Experts of a small language model.
Size: 8 layers, vocabulary 2214, 31M parameters.
Experts: 16 experts in each of 8 layers, a softmax router.
Below are experts of layer 3 (counted from 0) of a mixture-of-experts language model. Rows are named router (the router's row for the expert), gate (a neuron's input weights, with its number), up (a neuron's input weights, with its number), down (a neuron's output weights, with its number) and show model dimensions 0-255. Each number is 200 + 20 x the weight over its row's rms, rounded and kept within 0 to 999.
Before each expert's rows: a language model's description of what the expert responds to. This comes from a sample of Wikipedia text that the model never trained on.

# expert 3
Suffixes and years
router,222,210,193,170,232,171,193,190,172,203,231,205,219,229,187,172,170,192,221,201,178,203,208,186,182,231,215,178,175,225,232,186,173,196,220,224,172,174,206,232,174,223,201,197,196,199,215,200,199,172,192,207,195,224,184,217,217,225,236,199,199,223,221,235,213,234,221,228,222,183,168,189,223,227,213,192,194,214,189,196,186,168,181,177,184,230,219,218,183,168,179,180,190,181,168,216,188,218,225,204,171,217,198,173,166,212,220,227,223,204,195,204,180,230,178,232,173,219,173,176,193,195,226,195,220,198,235,234,236,227,163,197,209,182,213,197,232,192,228,217,188,181,206,185,202,216,193,225,173,231,212,183,184,179,211,184,190,220,198,231,215,187,178,203,233,200,182,189,177,198,191,230,220,226,215,167,225,202,184,178,226,201,200,218,217,180,216,194,169,177,193,228,220,223,180,211,201,203,213,214,229,171,200,214,215,214,181,175,230,211,176,221,213,225,193,176,171,213,195,200,210,178,187,212,214,234,188,178,220,182,210,208,172,217,198,211,223,214,195,179,202,229,181,197,223,180,204,174,234,172,175,176,200,207,206,172
gate1,238,198,210,194,201,191,175,202,221,200,185,217,200,222,185,209,188,184,194,196,206,212,225,206,195,222,200,211,206,196,218,218,225,172,218,227,187,203,180,196,181,210,201,230,216,188,178,167,204,212,183,211,161,235,178,227,187,173,204,242,202,161,199,225,169,172,212,188,222,211,207,187,235,171,172,206,186,220,197,235,199,196,177,161,201,213,213,202,178,181,214,218,191,210,193,208,206,173,195,183,167,196,200,193,189,211,213,175,224,218,206,177,212,179,233,188,170,215,241,280,214,175,198,191,208,150,227,206,223,226,220,215,182,178,163,222,218,177,202,190,217,190,232,155,199,218,181,184,204,204,233,209,173,178,196,234,209,208,188,196,212,214,221,204,184,167,197,161,202,208,183,202,159,205,170,191,176,194,212,196,170,239,164,227,214,202,170,217,194,194,217,160,199,180,198,226,193,167,202,176,231,192,199,197,232,187,189,217,215,202,155,196,225,215,206,200,207,179,184,193,221,197,157,199,161,202,195,188,205,204,232,199,200,211,223,199,207,192,210,207,238,199,181,196,220,210,201,183,216,186,193,172,203,202,205,184
up1,198,224,214,211,212,202,187,185,196,196,206,180,195,192,200,198,183,170,191,147,211,209,227,198,202,195,166,196,225,164,178,225,204,210,204,184,190,196,179,173,193,201,236,212,188,236,242,167,203,201,209,212,168,247,208,220,187,193,201,223,206,193,177,229,193,167,179,219,208,256,195,208,206,205,205,238,182,195,191,231,191,195,198,196,203,234,206,184,176,195,183,201,204,204,178,210,194,165,168,203,235,174,202,216,209,224,210,194,221,241,164,164,210,186,197,229,204,191,196,219,199,175,207,188,200,214,195,189,184,224,208,182,193,172,189,231,194,207,207,197,179,174,201,164,175,210,187,189,225,208,218,230,175,245,162,195,188,181,216,202,229,209,197,243,202,184,235,237,216,210,161,213,171,220,172,271,202,231,213,187,175,187,217,226,190,216,196,187,177,196,195,176,208,230,197,196,187,186,200,214,206,184,173,192,213,204,179,221,181,196,210,233,220,221,223,206,213,176,152,215,191,204,207,221,212,184,204,189,199,207,188,219,200,200,218,183,225,189,158,201,226,210,182,231,200,201,187,213,220,213,226,207,168,226,220,191
down1,207,191,163,210,192,225,203,210,186,200,199,187,188,192,167,203,160,229,201,222,221,150,206,246,218,169,232,183,204,213,213,213,174,199,207,177,235,222,211,220,208,180,232,216,203,220,193,197,189,220,181,214,157,182,210,208,199,160,162,193,243,234,196,204,199,190,185,203,175,199,214,187,238,201,164,209,196,205,154,208,218,179,188,204,206,206,192,219,211,177,189,220,177,216,195,211,195,210,234,171,200,188,164,202,196,220,178,202,161,195,189,225,186,181,216,192,170,169,199,170,173,211,209,238,220,218,205,191,229,171,194,179,204,226,189,184,175,210,186,196,161,186,211,195,178,185,205,177,219,197,198,222,183,212,250,197,190,209,202,198,165,183,199,217,192,237,193,214,216,210,229,232,187,194,213,229,211,184,190,204,241,210,242,188,203,218,197,200,207,207,223,200,213,220,197,202,185,233,211,181,229,187,191,212,189,186,185,185,209,161,188,174,173,230,190,212,181,177,207,169,209,155,217,214,182,197,178,187,193,214,229,235,149,186,211,208,222,197,186,206,190,199,169,200,209,187,226,200,218,192,218,236,233,187,195,197
gate2,225,229,202,200,209,193,184,164,185,181,202,213,204,217,205,215,185,217,187,190,182,183,202,168,195,236,194,205,210,201,223,189,165,169,198,187,224,189,200,157,166,220,206,229,211,189,228,212,183,160,181,212,194,180,186,207,218,176,223,213,193,220,204,197,235,183,217,210,204,174,175,148,227,216,209,201,213,182,187,203,243,183,224,190,186,200,205,176,218,188,181,209,212,195,191,223,198,171,219,198,183,231,175,214,162,163,209,226,209,208,218,226,196,198,186,222,165,180,208,211,233,188,203,208,189,208,194,191,206,202,221,176,194,229,237,191,207,209,185,188,216,194,208,215,212,170,212,240,210,219,224,227,198,204,176,189,174,211,189,199,225,236,165,161,215,187,201,215,203,236,166,240,186,188,196,223,195,228,171,202,173,171,154,226,203,200,203,180,216,192,190,200,218,189,223,243,220,176,183,205,186,217,222,187,217,178,175,188,200,213,203,202,188,245,218,200,201,208,225,214,172,209,204,221,220,206,213,191,256,181,220,174,184,170,210,181,228,225,212,206,220,201,224,191,196,195,188,219,216,202,189,204,197,150,205,248
up2,196,195,186,168,237,194,194,220,208,191,222,222,184,154,209,194,202,161,215,176,222,207,221,195,211,180,194,204,179,206,207,214,213,197,204,164,193,223,173,170,197,239,185,237,210,216,231,212,184,241,225,208,174,198,219,206,219,175,177,194,196,151,246,192,195,201,200,206,249,200,204,211,191,191,185,217,188,210,185,200,204,173,215,197,151,214,181,223,192,198,178,177,203,166,187,211,225,244,201,181,204,196,194,196,192,190,177,194,186,210,222,156,185,216,155,205,183,199,224,173,209,184,219,225,205,228,187,189,208,185,199,218,240,212,189,224,198,209,209,241,190,196,204,229,173,189,208,223,224,192,224,170,182,200,203,179,228,189,236,247,221,187,200,179,195,200,198,218,183,159,219,207,199,202,196,183,200,180,190,232,167,198,200,211,200,189,209,194,166,173,186,224,176,227,218,185,185,208,188,182,179,185,217,242,206,169,219,190,203,188,222,220,206,191,199,216,219,187,227,216,183,190,198,179,203,194,211,214,188,214,240,189,194,199,244,210,234,237,208,207,205,204,202,225,180,189,171,213,165,202,198,186,231,240,214,166
down2,158,201,216,216,242,171,209,188,220,198,184,194,207,197,223,204,224,200,198,219,187,177,172,203,204,151,202,217,183,233,201,169,223,183,211,201,160,223,214,157,201,229,188,209,207,189,228,179,195,209,198,195,210,187,214,220,196,190,214,192,196,172,217,205,208,235,212,192,239,183,224,193,182,242,200,199,171,219,215,191,227,236,195,215,205,155,185,216,207,143,194,200,189,173,205,192,191,216,197,197,196,207,188,203,203,200,242,196,201,213,232,203,221,226,192,208,242,181,210,163,174,224,199,174,182,239,187,174,179,179,196,190,183,211,179,228,216,210,188,232,186,192,164,179,201,207,198,205,185,176,195,176,174,223,186,223,228,181,208,209,203,188,210,207,149,210,209,208,192,185,214,185,201,167,178,210,189,210,187,203,207,214,212,178,204,200,221,196,238,212,165,192,187,214,207,202,211,225,208,184,215,193,214,198,218,184,210,207,234,202,179,191,211,202,191,193,213,195,224,175,205,207,171,148,178,231,200,219,186,221,183,225,211,156,184,203,214,213,188,181,231,197,214,196,179,172,135,232,207,254,221,200,185,213,195,208

# expert 14
Inner syllables in names
router,222,212,192,166,231,170,193,189,173,203,229,206,219,229,187,172,171,191,222,204,179,204,205,187,182,232,217,178,176,225,230,186,171,195,222,222,173,175,207,231,174,224,202,197,198,198,216,205,203,173,191,205,195,225,185,221,219,225,236,199,198,223,220,236,212,235,222,228,222,184,168,190,224,226,212,191,196,213,189,195,186,168,181,174,183,229,220,217,183,168,180,178,188,180,170,216,188,220,226,203,171,217,199,174,165,211,220,227,225,204,196,204,181,231,179,232,174,220,174,176,192,195,227,198,221,197,235,232,235,227,163,198,208,180,216,198,233,193,227,219,186,179,204,185,202,216,194,223,174,232,211,184,184,179,207,184,190,220,199,231,213,189,175,204,233,200,183,187,178,200,188,228,218,224,215,169,226,202,181,177,225,198,201,221,219,180,217,194,169,180,192,227,219,222,179,211,203,203,214,212,227,173,200,214,213,213,181,174,229,213,176,220,211,227,194,176,170,213,195,198,211,178,186,211,215,234,186,177,219,180,208,208,171,216,199,212,223,212,196,178,203,228,180,198,223,178,204,174,233,172,177,176,203,208,208,174
gate1,184,219,222,198,193,196,196,225,177,202,190,245,191,184,208,204,215,235,196,226,207,188,215,226,245,216,215,190,209,203,186,184,218,194,223,244,189,207,211,239,222,179,163,155,209,183,210,200,213,239,209,162,229,188,182,212,200,191,233,201,205,183,219,196,214,183,212,223,219,238,173,171,186,162,186,177,198,192,194,189,183,198,209,206,150,224,181,202,152,192,153,208,216,187,190,172,206,215,223,203,208,206,250,203,176,172,181,191,198,169,185,216,197,193,183,173,212,201,211,189,209,207,207,200,217,227,198,178,208,212,193,238,206,185,181,169,211,219,211,192,194,207,208,182,218,196,225,248,199,185,213,224,161,202,213,205,192,181,233,182,184,186,171,186,189,194,178,191,196,202,193,207,177,191,214,190,189,195,179,238,167,220,241,229,238,211,197,202,210,182,205,221,195,170,218,226,194,172,201,182,203,211,205,217,196,199,193,196,202,205,177,177,225,190,234,221,195,235,192,205,222,222,181,186,208,186,175,213,208,229,187,191,232,196,191,224,187,177,197,200,215,176,152,216,171,190,191,209,241,207,190,186,250,195,192,166
up1,167,221,228,194,212,169,144,221,217,240,203,214,195,244,192,149,222,206,171,194,221,203,185,191,214,206,230,185,198,164,178,204,154,205,203,192,204,184,208,174,188,201,210,239,207,206,199,185,204,203,233,215,194,204,219,199,190,206,197,191,202,204,205,194,242,211,189,185,192,197,194,196,211,213,188,196,198,212,206,191,203,228,206,195,176,187,214,208,198,206,226,238,189,193,233,213,184,187,180,204,190,221,191,191,206,191,234,199,215,222,196,182,216,191,191,229,214,193,190,161,227,199,202,214,177,204,230,180,240,209,204,206,182,230,216,226,215,169,201,188,208,188,228,191,189,219,224,176,188,194,228,195,185,226,205,219,190,214,159,203,191,210,251,221,191,149,197,236,225,214,208,185,197,193,211,188,163,211,210,210,231,217,195,175,169,186,208,180,189,190,188,221,192,211,217,207,178,171,178,195,186,149,172,209,194,184,203,195,196,190,182,207,184,226,173,201,196,204,235,189,210,222,203,212,257,233,217,200,194,201,244,214,184,204,202,241,180,249,225,192,177,238,205,187,203,164,198,173,204,172,203,214,176,243,219,206
down1,222,172,228,187,182,197,209,191,228,185,201,190,179,226,198,189,232,215,205,208,199,192,201,184,181,140,198,194,232,196,170,173,201,179,183,205,197,197,188,202,209,214,228,217,206,195,222,216,180,214,228,223,192,231,182,177,194,167,232,183,197,234,235,182,231,203,189,165,165,174,265,208,197,179,173,164,210,192,195,188,213,196,198,182,198,172,192,222,206,202,180,215,171,212,201,196,169,176,194,225,171,162,232,192,204,177,184,199,182,206,205,216,200,175,196,221,211,201,198,201,207,195,251,197,189,227,220,219,203,179,173,193,179,204,170,211,199,180,229,204,211,203,193,189,216,195,230,209,189,180,222,204,181,188,200,193,227,149,214,190,198,215,193,213,211,212,165,224,224,183,203,208,204,208,219,219,200,184,236,214,206,166,180,182,200,190,184,184,236,194,182,164,208,191,218,187,222,172,217,196,235,221,194,196,184,191,182,189,244,232,191,186,201,188,190,184,192,181,175,185,232,202,196,211,184,169,200,202,133,211,211,190,203,216,218,232,224,197,182,215,186,217,175,202,178,195,170,154,187,216,190,179,223,160,200,210
gate2,177,229,203,233,220,208,202,165,208,195,186,180,219,227,207,189,194,188,210,229,199,247,181,222,197,193,214,240,191,189,201,233,199,179,190,181,214,194,165,210,199,257,173,185,205,190,196,193,186,181,194,202,248,235,198,152,205,184,183,217,183,196,189,182,192,233,209,168,190,160,170,198,232,206,198,166,201,207,186,214,180,176,181,198,236,232,203,197,180,197,166,188,217,201,201,189,180,223,202,203,198,242,192,203,193,199,219,168,173,186,201,184,194,183,197,236,186,199,192,225,208,173,186,197,205,168,173,181,221,201,202,214,199,177,190,216,194,226,188,161,186,192,204,194,186,186,222,219,224,203,226,201,201,243,207,152,231,253,228,212,179,205,181,194,190,207,194,183,200,225,206,197,205,214,170,203,236,202,172,182,228,202,210,196,152,245,187,180,181,197,189,216,180,204,193,199,225,153,220,218,187,188,187,204,209,218,200,174,183,200,220,218,179,174,224,225,200,220,211,178,173,200,202,204,177,201,196,207,209,218,237,179,184,209,198,203,198,216,209,193,187,226,198,192,259,210,200,199,208,206,164,183,185,217,184,174
up2,203,191,203,147,209,182,161,208,186,238,215,220,174,190,213,208,199,165,210,174,198,187,200,181,206,187,215,199,200,180,230,226,176,165,178,182,192,173,198,214,195,208,189,203,201,159,171,196,167,205,164,181,211,231,168,183,232,197,223,211,203,175,213,190,227,179,188,174,234,218,164,188,203,188,198,197,218,191,205,237,219,199,213,233,214,158,175,219,192,177,198,168,199,189,209,190,209,216,193,175,208,181,201,194,203,183,246,193,189,180,200,219,219,238,168,181,226,223,214,184,205,228,189,198,215,186,193,181,189,243,186,207,192,228,211,178,192,183,197,226,158,189,245,210,176,179,195,202,205,224,216,193,221,194,223,206,170,195,205,213,198,193,187,215,221,218,248,230,190,200,190,193,191,214,201,211,188,198,173,186,191,201,186,244,189,207,208,153,192,206,200,223,209,212,228,188,190,200,220,171,227,208,172,221,210,203,188,164,220,184,194,185,206,173,224,207,200,232,172,182,193,200,203,207,210,196,210,161,227,211,195,188,195,210,208,185,199,207,221,196,199,211,141,151,227,185,155,190,208,183,169,172,215,188,189,208
down2,206,229,198,197,187,173,206,212,213,198,158,217,171,198,200,194,172,184,200,259,192,261,236,193,216,198,177,197,206,195,191,204,187,206,217,175,191,204,160,160,203,193,169,213,209,222,218,201,201,183,187,223,164,184,210,170,231,190,235,185,215,202,189,180,211,179,223,198,227,195,226,196,202,214,208,207,203,210,233,173,181,168,190,202,215,187,218,151,214,184,222,174,236,188,215,190,153,212,184,216,188,175,196,181,174,207,202,164,212,203,226,194,172,231,190,216,194,229,203,210,191,211,184,225,192,182,194,178,217,199,188,232,166,226,236,205,183,221,217,223,218,225,199,204,167,199,197,208,199,218,217,173,185,217,199,185,220,206,183,253,192,197,206,205,200,204,182,223,183,160,199,176,192,225,242,210,169,183,199,221,199,201,194,197,189,205,177,182,219,206,183,176,170,243,193,227,190,196,205,209,201,223,157,177,198,196,200,166,208,181,194,206,210,200,206,190,203,185,191,235,218,219,219,187,185,190,199,214,172,208,183,188,222,206,186,178,178,231,206,189,172,191,225,216,181,219,171,195,147,231,182,208,174,203,177,192

# expert 1
G/C word-piece fragments
router,222,211,193,169,232,172,190,188,174,204,228,206,221,229,187,173,170,191,221,201,178,202,208,186,181,229,216,176,175,227,229,185,172,195,222,223,174,175,205,231,175,224,200,198,198,198,216,203,200,173,190,204,193,224,183,220,220,224,235,199,200,222,220,232,213,232,222,228,224,184,169,194,223,226,214,188,196,215,189,194,185,168,181,174,182,229,221,218,182,168,178,179,187,179,170,214,183,220,225,205,171,218,196,176,168,212,221,226,223,206,195,204,178,229,177,230,172,220,175,176,191,193,227,195,220,196,232,232,233,226,165,197,207,180,214,198,231,195,228,219,186,178,203,183,203,215,195,225,173,231,211,182,183,178,211,183,189,221,200,230,216,188,177,204,231,198,181,186,177,200,189,229,218,226,217,168,226,203,182,177,224,197,198,221,218,180,216,192,169,178,191,229,221,224,177,212,203,201,212,214,226,175,201,215,215,215,182,175,228,215,175,223,214,225,195,176,172,214,195,199,211,178,184,212,215,232,185,177,222,181,210,209,172,218,198,215,224,212,195,175,201,229,179,198,222,178,204,175,231,170,176,175,202,209,209,172
gate1,231,187,210,215,192,160,202,224,183,171,189,194,196,201,167,202,193,204,189,229,194,206,204,194,203,215,239,241,215,215,202,186,189,252,205,232,159,229,208,176,211,218,190,167,227,192,191,216,187,188,181,199,218,216,198,204,175,227,227,194,218,206,223,187,240,227,236,194,200,196,218,192,210,214,214,213,164,214,213,190,199,205,194,228,203,187,198,222,217,173,215,185,189,216,181,209,206,211,173,192,148,215,199,191,165,200,197,243,188,192,186,182,197,185,208,204,209,191,210,200,236,180,203,185,208,209,202,195,243,187,150,204,177,177,202,196,224,183,209,172,245,234,194,188,183,220,192,189,201,198,188,182,165,181,225,191,192,211,173,197,172,197,217,185,233,197,201,195,213,239,201,227,193,207,218,149,205,194,180,218,215,157,158,196,208,162,174,187,213,202,196,243,210,196,184,182,193,222,193,221,203,157,159,210,205,201,216,168,212,191,202,216,188,185,190,172,211,211,212,172,207,200,175,226,180,218,220,222,198,195,194,192,201,202,195,218,191,180,218,205,221,170,216,204,176,202,165,180,178,227,161,234,223,230,207,164
up1,191,199,221,237,183,186,209,190,208,226,189,175,226,235,164,236,227,198,190,212,204,194,192,205,222,222,226,212,206,175,156,198,173,226,202,216,177,189,183,198,222,206,239,196,237,217,206,197,205,184,216,206,215,188,220,189,182,180,214,217,199,200,209,171,217,193,225,200,201,193,156,202,244,199,210,233,213,230,197,182,202,215,213,181,218,203,169,202,229,196,208,222,202,195,190,191,235,236,171,244,172,239,218,187,187,220,188,191,173,200,176,209,160,218,208,211,199,182,207,209,252,193,214,182,181,187,174,213,203,195,191,196,159,178,199,223,192,202,195,217,219,202,214,218,196,216,206,202,196,198,198,229,174,205,251,199,216,197,176,183,218,195,216,206,194,208,217,192,188,209,221,220,238,204,188,157,202,195,199,207,196,207,170,196,191,184,200,198,166,192,242,182,211,211,186,191,216,212,201,231,200,164,190,198,249,239,196,182,205,193,240,177,208,170,185,209,193,241,190,186,187,182,166,227,188,212,212,189,207,229,224,183,190,206,178,185,217,184,216,170,216,175,204,179,178,213,159,193,200,204,166,203,250,227,229,185
down1,184,188,239,214,183,170,241,148,171,231,191,192,176,183,202,210,212,203,188,223,229,208,194,216,185,233,203,204,195,191,214,177,204,208,199,203,187,198,175,200,210,212,196,201,202,227,179,213,196,185,216,215,195,235,196,189,234,148,201,217,192,203,221,217,207,211,220,187,205,223,110,190,186,195,183,253,199,197,207,203,189,205,255,215,198,212,198,204,189,190,237,190,201,210,183,198,216,209,228,241,190,203,151,229,184,227,245,215,211,202,224,209,171,187,214,208,238,207,183,196,207,198,182,204,188,199,192,197,213,229,220,206,200,225,196,183,206,201,216,205,178,215,183,258,221,181,158,189,214,202,185,173,196,198,212,238,179,232,199,197,212,200,168,237,186,210,242,176,219,195,209,190,184,199,210,166,198,208,196,210,217,202,201,192,167,208,220,217,200,223,236,179,219,206,222,214,181,208,231,197,225,220,187,198,229,202,232,208,162,210,222,156,217,206,206,194,194,176,205,213,183,216,222,170,195,218,202,195,235,197,206,217,184,200,207,195,205,186,216,200,198,205,195,178,200,193,188,224,183,206,194,197,241,186,214,176
gate2,197,215,197,182,207,205,202,202,203,202,201,216,201,216,161,222,184,160,263,227,208,214,239,201,184,192,222,217,215,188,193,188,186,211,191,215,189,207,201,221,178,188,207,220,199,184,188,193,193,166,184,191,211,195,199,228,201,220,202,223,196,212,192,210,200,211,196,190,195,167,234,209,196,207,205,204,214,188,148,200,203,180,216,207,173,184,246,193,162,226,209,178,170,202,178,201,223,149,225,198,202,189,194,182,210,209,188,232,227,217,176,225,216,205,211,183,163,245,195,211,178,189,186,191,241,233,210,244,207,202,216,176,178,216,200,163,235,149,169,191,206,206,226,234,197,218,188,219,185,207,211,167,190,208,196,196,240,230,181,190,184,219,234,217,212,183,183,174,167,180,169,249,209,176,190,194,200,193,179,208,220,188,203,187,182,173,157,188,179,192,190,180,218,190,210,213,216,245,181,200,202,197,213,206,185,203,213,211,214,222,190,203,143,207,182,197,187,207,181,186,220,209,211,233,188,210,189,189,212,195,194,202,208,185,212,163,195,191,194,170,243,175,181,218,219,176,200,203,214,199,191,200,215,240,224,176
up2,209,176,200,262,198,192,192,232,196,201,201,186,176,206,235,190,203,217,199,188,207,210,220,181,150,181,215,231,190,206,181,217,200,186,190,200,210,220,190,170,188,213,212,205,247,213,191,228,212,190,212,189,190,200,186,207,187,185,188,209,233,171,210,220,162,195,219,245,204,179,186,216,178,218,179,181,194,181,221,222,227,211,216,187,180,198,215,190,223,225,207,211,174,218,203,223,200,162,196,216,212,194,199,223,179,266,216,224,182,199,187,198,244,216,181,184,206,186,183,186,195,238,219,206,177,242,177,215,186,214,187,194,229,177,198,167,180,177,219,206,186,198,189,183,219,235,147,205,191,200,215,179,206,229,196,232,190,207,212,199,196,211,185,236,191,217,182,186,199,174,194,206,210,212,178,223,216,182,203,211,170,210,173,197,163,207,201,175,218,191,205,182,173,191,193,214,210,222,219,226,202,197,200,184,174,196,186,191,185,180,210,196,205,199,193,239,183,186,174,190,206,190,218,243,183,205,204,210,170,165,204,219,228,204,161,208,194,198,169,202,225,151,192,260,190,223,210,219,185,201,194,199,197,254,215,201
down2,202,202,209,201,194,238,145,252,205,200,215,211,171,205,206,239,203,190,217,178,177,219,198,211,168,191,223,224,209,193,185,177,206,197,190,217,177,188,172,217,208,182,206,206,208,201,154,207,209,208,220,185,236,194,195,199,169,188,182,187,191,191,230,169,225,217,194,239,217,206,215,212,235,242,185,192,217,190,172,203,178,244,200,169,219,211,181,189,205,191,246,218,173,228,183,201,203,217,201,204,248,196,175,200,195,148,209,233,204,184,217,173,195,214,228,186,201,188,222,183,157,196,179,179,185,196,183,232,191,180,173,174,228,178,175,202,202,202,204,200,211,186,195,208,200,198,193,196,189,259,245,206,203,207,191,189,205,191,181,183,170,226,217,214,214,211,212,203,211,152,226,193,160,203,217,216,212,175,178,220,187,181,201,227,199,167,214,184,207,193,196,206,224,227,175,177,194,211,219,194,180,209,232,203,196,199,202,193,188,175,207,194,205,187,193,188,228,209,191,230,154,202,197,209,223,207,207,192,202,196,191,208,217,193,201,194,212,187,183,231,224,213,246,217,173,181,153,208,159,217,191,186,199,212,211,180

# expert 12
At, St, word pieces
router,222,212,192,166,231,173,191,189,172,205,230,208,221,229,186,173,169,192,221,202,177,202,209,186,181,230,215,176,174,225,230,185,171,196,221,224,174,175,205,229,175,223,200,197,197,199,215,201,201,174,192,205,194,224,182,219,219,224,236,200,201,224,221,232,213,231,221,229,225,183,169,192,222,225,214,187,198,214,189,194,184,169,181,174,183,228,222,220,183,172,178,179,185,180,171,215,187,219,224,202,172,217,198,176,168,214,222,227,225,206,192,205,177,230,178,231,173,220,175,177,190,192,226,195,219,198,234,231,232,227,165,197,209,181,214,198,230,194,228,219,185,179,206,184,206,214,194,223,173,230,211,184,184,177,212,183,188,222,200,228,215,186,178,203,232,200,180,186,177,199,190,230,219,224,216,167,225,203,180,178,223,197,201,221,217,181,217,192,170,179,191,229,221,223,178,214,204,201,214,215,227,174,202,216,215,216,183,175,227,214,176,221,213,225,195,176,170,215,193,199,212,177,184,211,215,233,186,176,219,182,209,209,172,218,198,214,225,213,197,175,200,228,181,197,221,177,206,176,231,171,175,177,204,210,209,173
gate1,182,211,213,212,192,147,190,197,199,198,218,220,178,208,202,155,218,206,183,195,182,205,182,198,203,192,210,194,202,200,183,233,176,224,224,198,227,222,183,201,190,249,169,179,195,189,189,191,194,191,194,213,196,209,194,178,224,199,240,189,225,229,219,220,169,198,217,188,214,187,191,220,211,180,223,205,195,176,170,263,217,178,178,211,207,215,196,222,194,198,213,194,161,179,199,187,196,225,193,215,206,173,208,226,209,232,186,205,249,196,210,222,216,194,198,240,202,226,188,193,176,205,164,178,189,166,203,193,214,211,180,187,202,172,210,188,201,215,219,209,152,181,189,189,213,194,184,199,201,183,210,199,220,218,176,185,178,192,253,204,190,196,192,218,221,209,224,236,167,202,193,223,238,191,194,203,187,181,197,181,209,189,219,189,205,188,221,185,183,176,202,173,199,180,209,204,236,188,214,192,194,185,197,196,173,215,150,184,221,199,226,221,234,227,231,201,189,224,179,178,191,239,186,208,229,169,180,177,245,185,182,243,203,218,211,244,200,209,173,209,198,212,185,207,177,192,185,177,171,203,209,143,199,184,227,216
up1,213,210,217,224,205,160,183,212,201,196,225,225,200,199,213,207,202,218,225,163,171,208,197,194,195,198,213,208,217,187,202,188,168,183,227,155,214,197,167,209,180,204,199,193,213,206,185,193,207,207,225,220,197,189,250,224,182,176,220,197,194,173,206,213,209,198,206,240,202,204,174,219,204,160,227,218,205,180,165,213,186,201,187,187,236,235,205,198,208,206,169,211,189,201,200,176,192,212,183,217,167,187,171,219,174,189,160,225,216,176,242,189,198,192,206,252,192,211,209,177,201,208,221,186,167,164,150,212,199,203,224,194,223,194,188,167,192,189,194,197,230,181,172,198,212,180,202,179,187,208,193,233,177,182,219,231,210,197,238,203,180,185,220,216,222,217,235,207,217,187,206,192,198,230,207,193,221,184,210,181,203,191,212,209,180,219,188,244,171,194,210,170,193,208,208,203,248,223,178,244,202,184,231,205,195,177,173,220,209,225,209,230,214,213,188,180,186,214,166,219,202,218,228,226,191,226,234,184,180,219,218,207,211,198,172,220,201,217,199,162,201,224,206,243,198,199,224,198,193,226,215,200,217,192,254,206
down1,230,200,193,242,174,194,211,192,244,190,206,234,174,200,211,188,190,197,201,200,199,172,224,210,195,227,250,183,211,224,244,226,207,186,189,200,202,225,182,198,129,235,184,223,222,196,198,184,190,196,186,188,194,215,229,176,170,203,186,193,212,201,232,231,177,203,205,208,197,189,139,181,197,191,193,207,227,193,205,207,217,191,199,216,207,240,171,193,245,230,213,224,211,195,177,205,192,185,202,212,189,188,225,213,201,208,216,181,201,190,168,183,207,177,229,166,187,236,194,184,178,193,190,182,191,179,221,198,198,235,216,184,220,203,220,194,212,189,173,194,196,208,233,215,220,203,215,186,171,212,215,196,201,226,200,242,205,188,172,187,194,243,247,178,232,204,217,168,206,218,208,179,211,177,195,184,209,225,217,194,229,210,180,175,215,174,215,200,193,200,211,173,196,160,163,173,219,181,187,194,205,199,221,214,200,175,188,206,191,189,191,208,210,239,232,237,172,186,149,182,188,235,222,188,182,182,198,182,225,187,204,185,178,189,209,211,204,207,198,199,197,183,191,209,197,192,215,210,219,178,189,216,198,168,218,163
gate2,210,211,195,196,193,208,187,183,194,176,205,240,172,227,232,220,201,199,213,184,231,203,180,187,182,246,167,185,214,188,205,187,178,193,223,219,171,181,212,181,175,201,194,186,169,205,217,194,206,178,160,235,159,188,185,226,228,252,180,173,200,217,197,208,199,219,188,206,212,234,183,181,197,209,198,234,201,214,174,208,181,208,173,190,194,193,201,205,203,191,203,208,185,235,184,217,190,195,188,204,195,194,201,190,176,213,210,206,233,198,195,192,198,153,215,236,216,205,191,203,205,175,205,219,184,215,232,201,180,221,188,184,190,155,186,218,232,214,240,189,191,172,216,188,226,193,209,166,177,197,200,209,198,190,231,194,180,188,193,166,173,174,176,187,213,211,220,224,179,204,247,208,223,204,217,222,184,211,175,170,230,200,203,166,198,211,203,190,208,167,175,217,186,206,208,201,167,206,204,209,213,222,216,216,215,207,184,211,200,185,204,240,239,188,238,195,164,253,234,203,201,207,191,196,208,246,215,188,195,165,198,191,194,157,199,201,235,235,206,193,237,197,206,207,194,220,200,211,241,173,211,216,178,192,222,166
up2,185,188,208,205,217,162,202,253,176,189,209,199,168,205,176,189,198,218,191,181,198,166,263,236,220,176,203,196,192,213,214,215,199,203,185,172,226,175,183,191,210,205,184,178,202,227,190,219,194,183,173,180,215,231,166,205,194,223,230,210,208,228,206,207,164,202,205,174,216,189,181,222,197,245,216,196,197,171,187,193,187,219,210,180,220,174,232,215,168,208,198,194,203,172,162,186,195,187,232,226,177,217,191,211,217,193,186,211,215,177,209,202,200,194,174,204,174,174,185,178,173,196,173,191,193,198,233,212,205,203,193,202,207,167,202,217,193,205,178,190,251,233,202,214,190,196,190,186,170,206,197,201,189,222,217,170,226,215,194,214,217,193,240,210,227,216,202,189,188,222,194,172,188,170,194,178,229,183,181,219,212,222,172,229,186,173,202,176,169,202,208,175,201,174,232,221,188,235,203,158,203,181,205,191,177,194,211,182,196,193,215,211,206,199,193,202,219,203,191,191,216,174,217,177,204,147,181,168,224,187,188,229,242,200,224,212,210,192,173,233,213,197,205,236,212,207,204,211,225,208,178,149,210,178,170,221
down2,213,225,178,188,200,183,201,225,208,206,199,186,188,183,163,199,185,191,208,222,207,176,180,221,188,208,201,171,213,161,202,158,198,183,182,202,204,194,188,186,184,236,217,167,189,203,197,172,206,165,170,207,213,222,186,184,200,208,211,199,189,225,231,180,204,232,190,192,208,185,195,180,189,238,180,217,260,209,187,181,212,199,191,192,221,190,202,208,214,195,239,194,220,134,171,224,190,250,206,216,196,204,192,222,188,175,171,163,243,250,172,215,197,170,210,215,182,211,205,146,199,180,212,191,183,176,183,233,195,259,198,199,181,216,191,199,219,173,208,204,191,223,194,198,199,215,208,190,179,175,176,174,210,201,208,137,165,194,241,209,192,184,207,179,234,218,187,183,229,205,211,221,213,205,202,185,211,203,187,217,181,192,221,227,165,214,176,186,175,202,190,183,185,187,218,203,222,185,223,202,217,238,225,196,210,213,188,208,203,175,187,182,215,204,200,190,156,203,180,186,206,196,220,185,181,196,199,192,198,203,181,212,216,207,173,226,196,201,200,203,171,168,211,162,211,208,195,214,196,195,167,209,182,182,208,216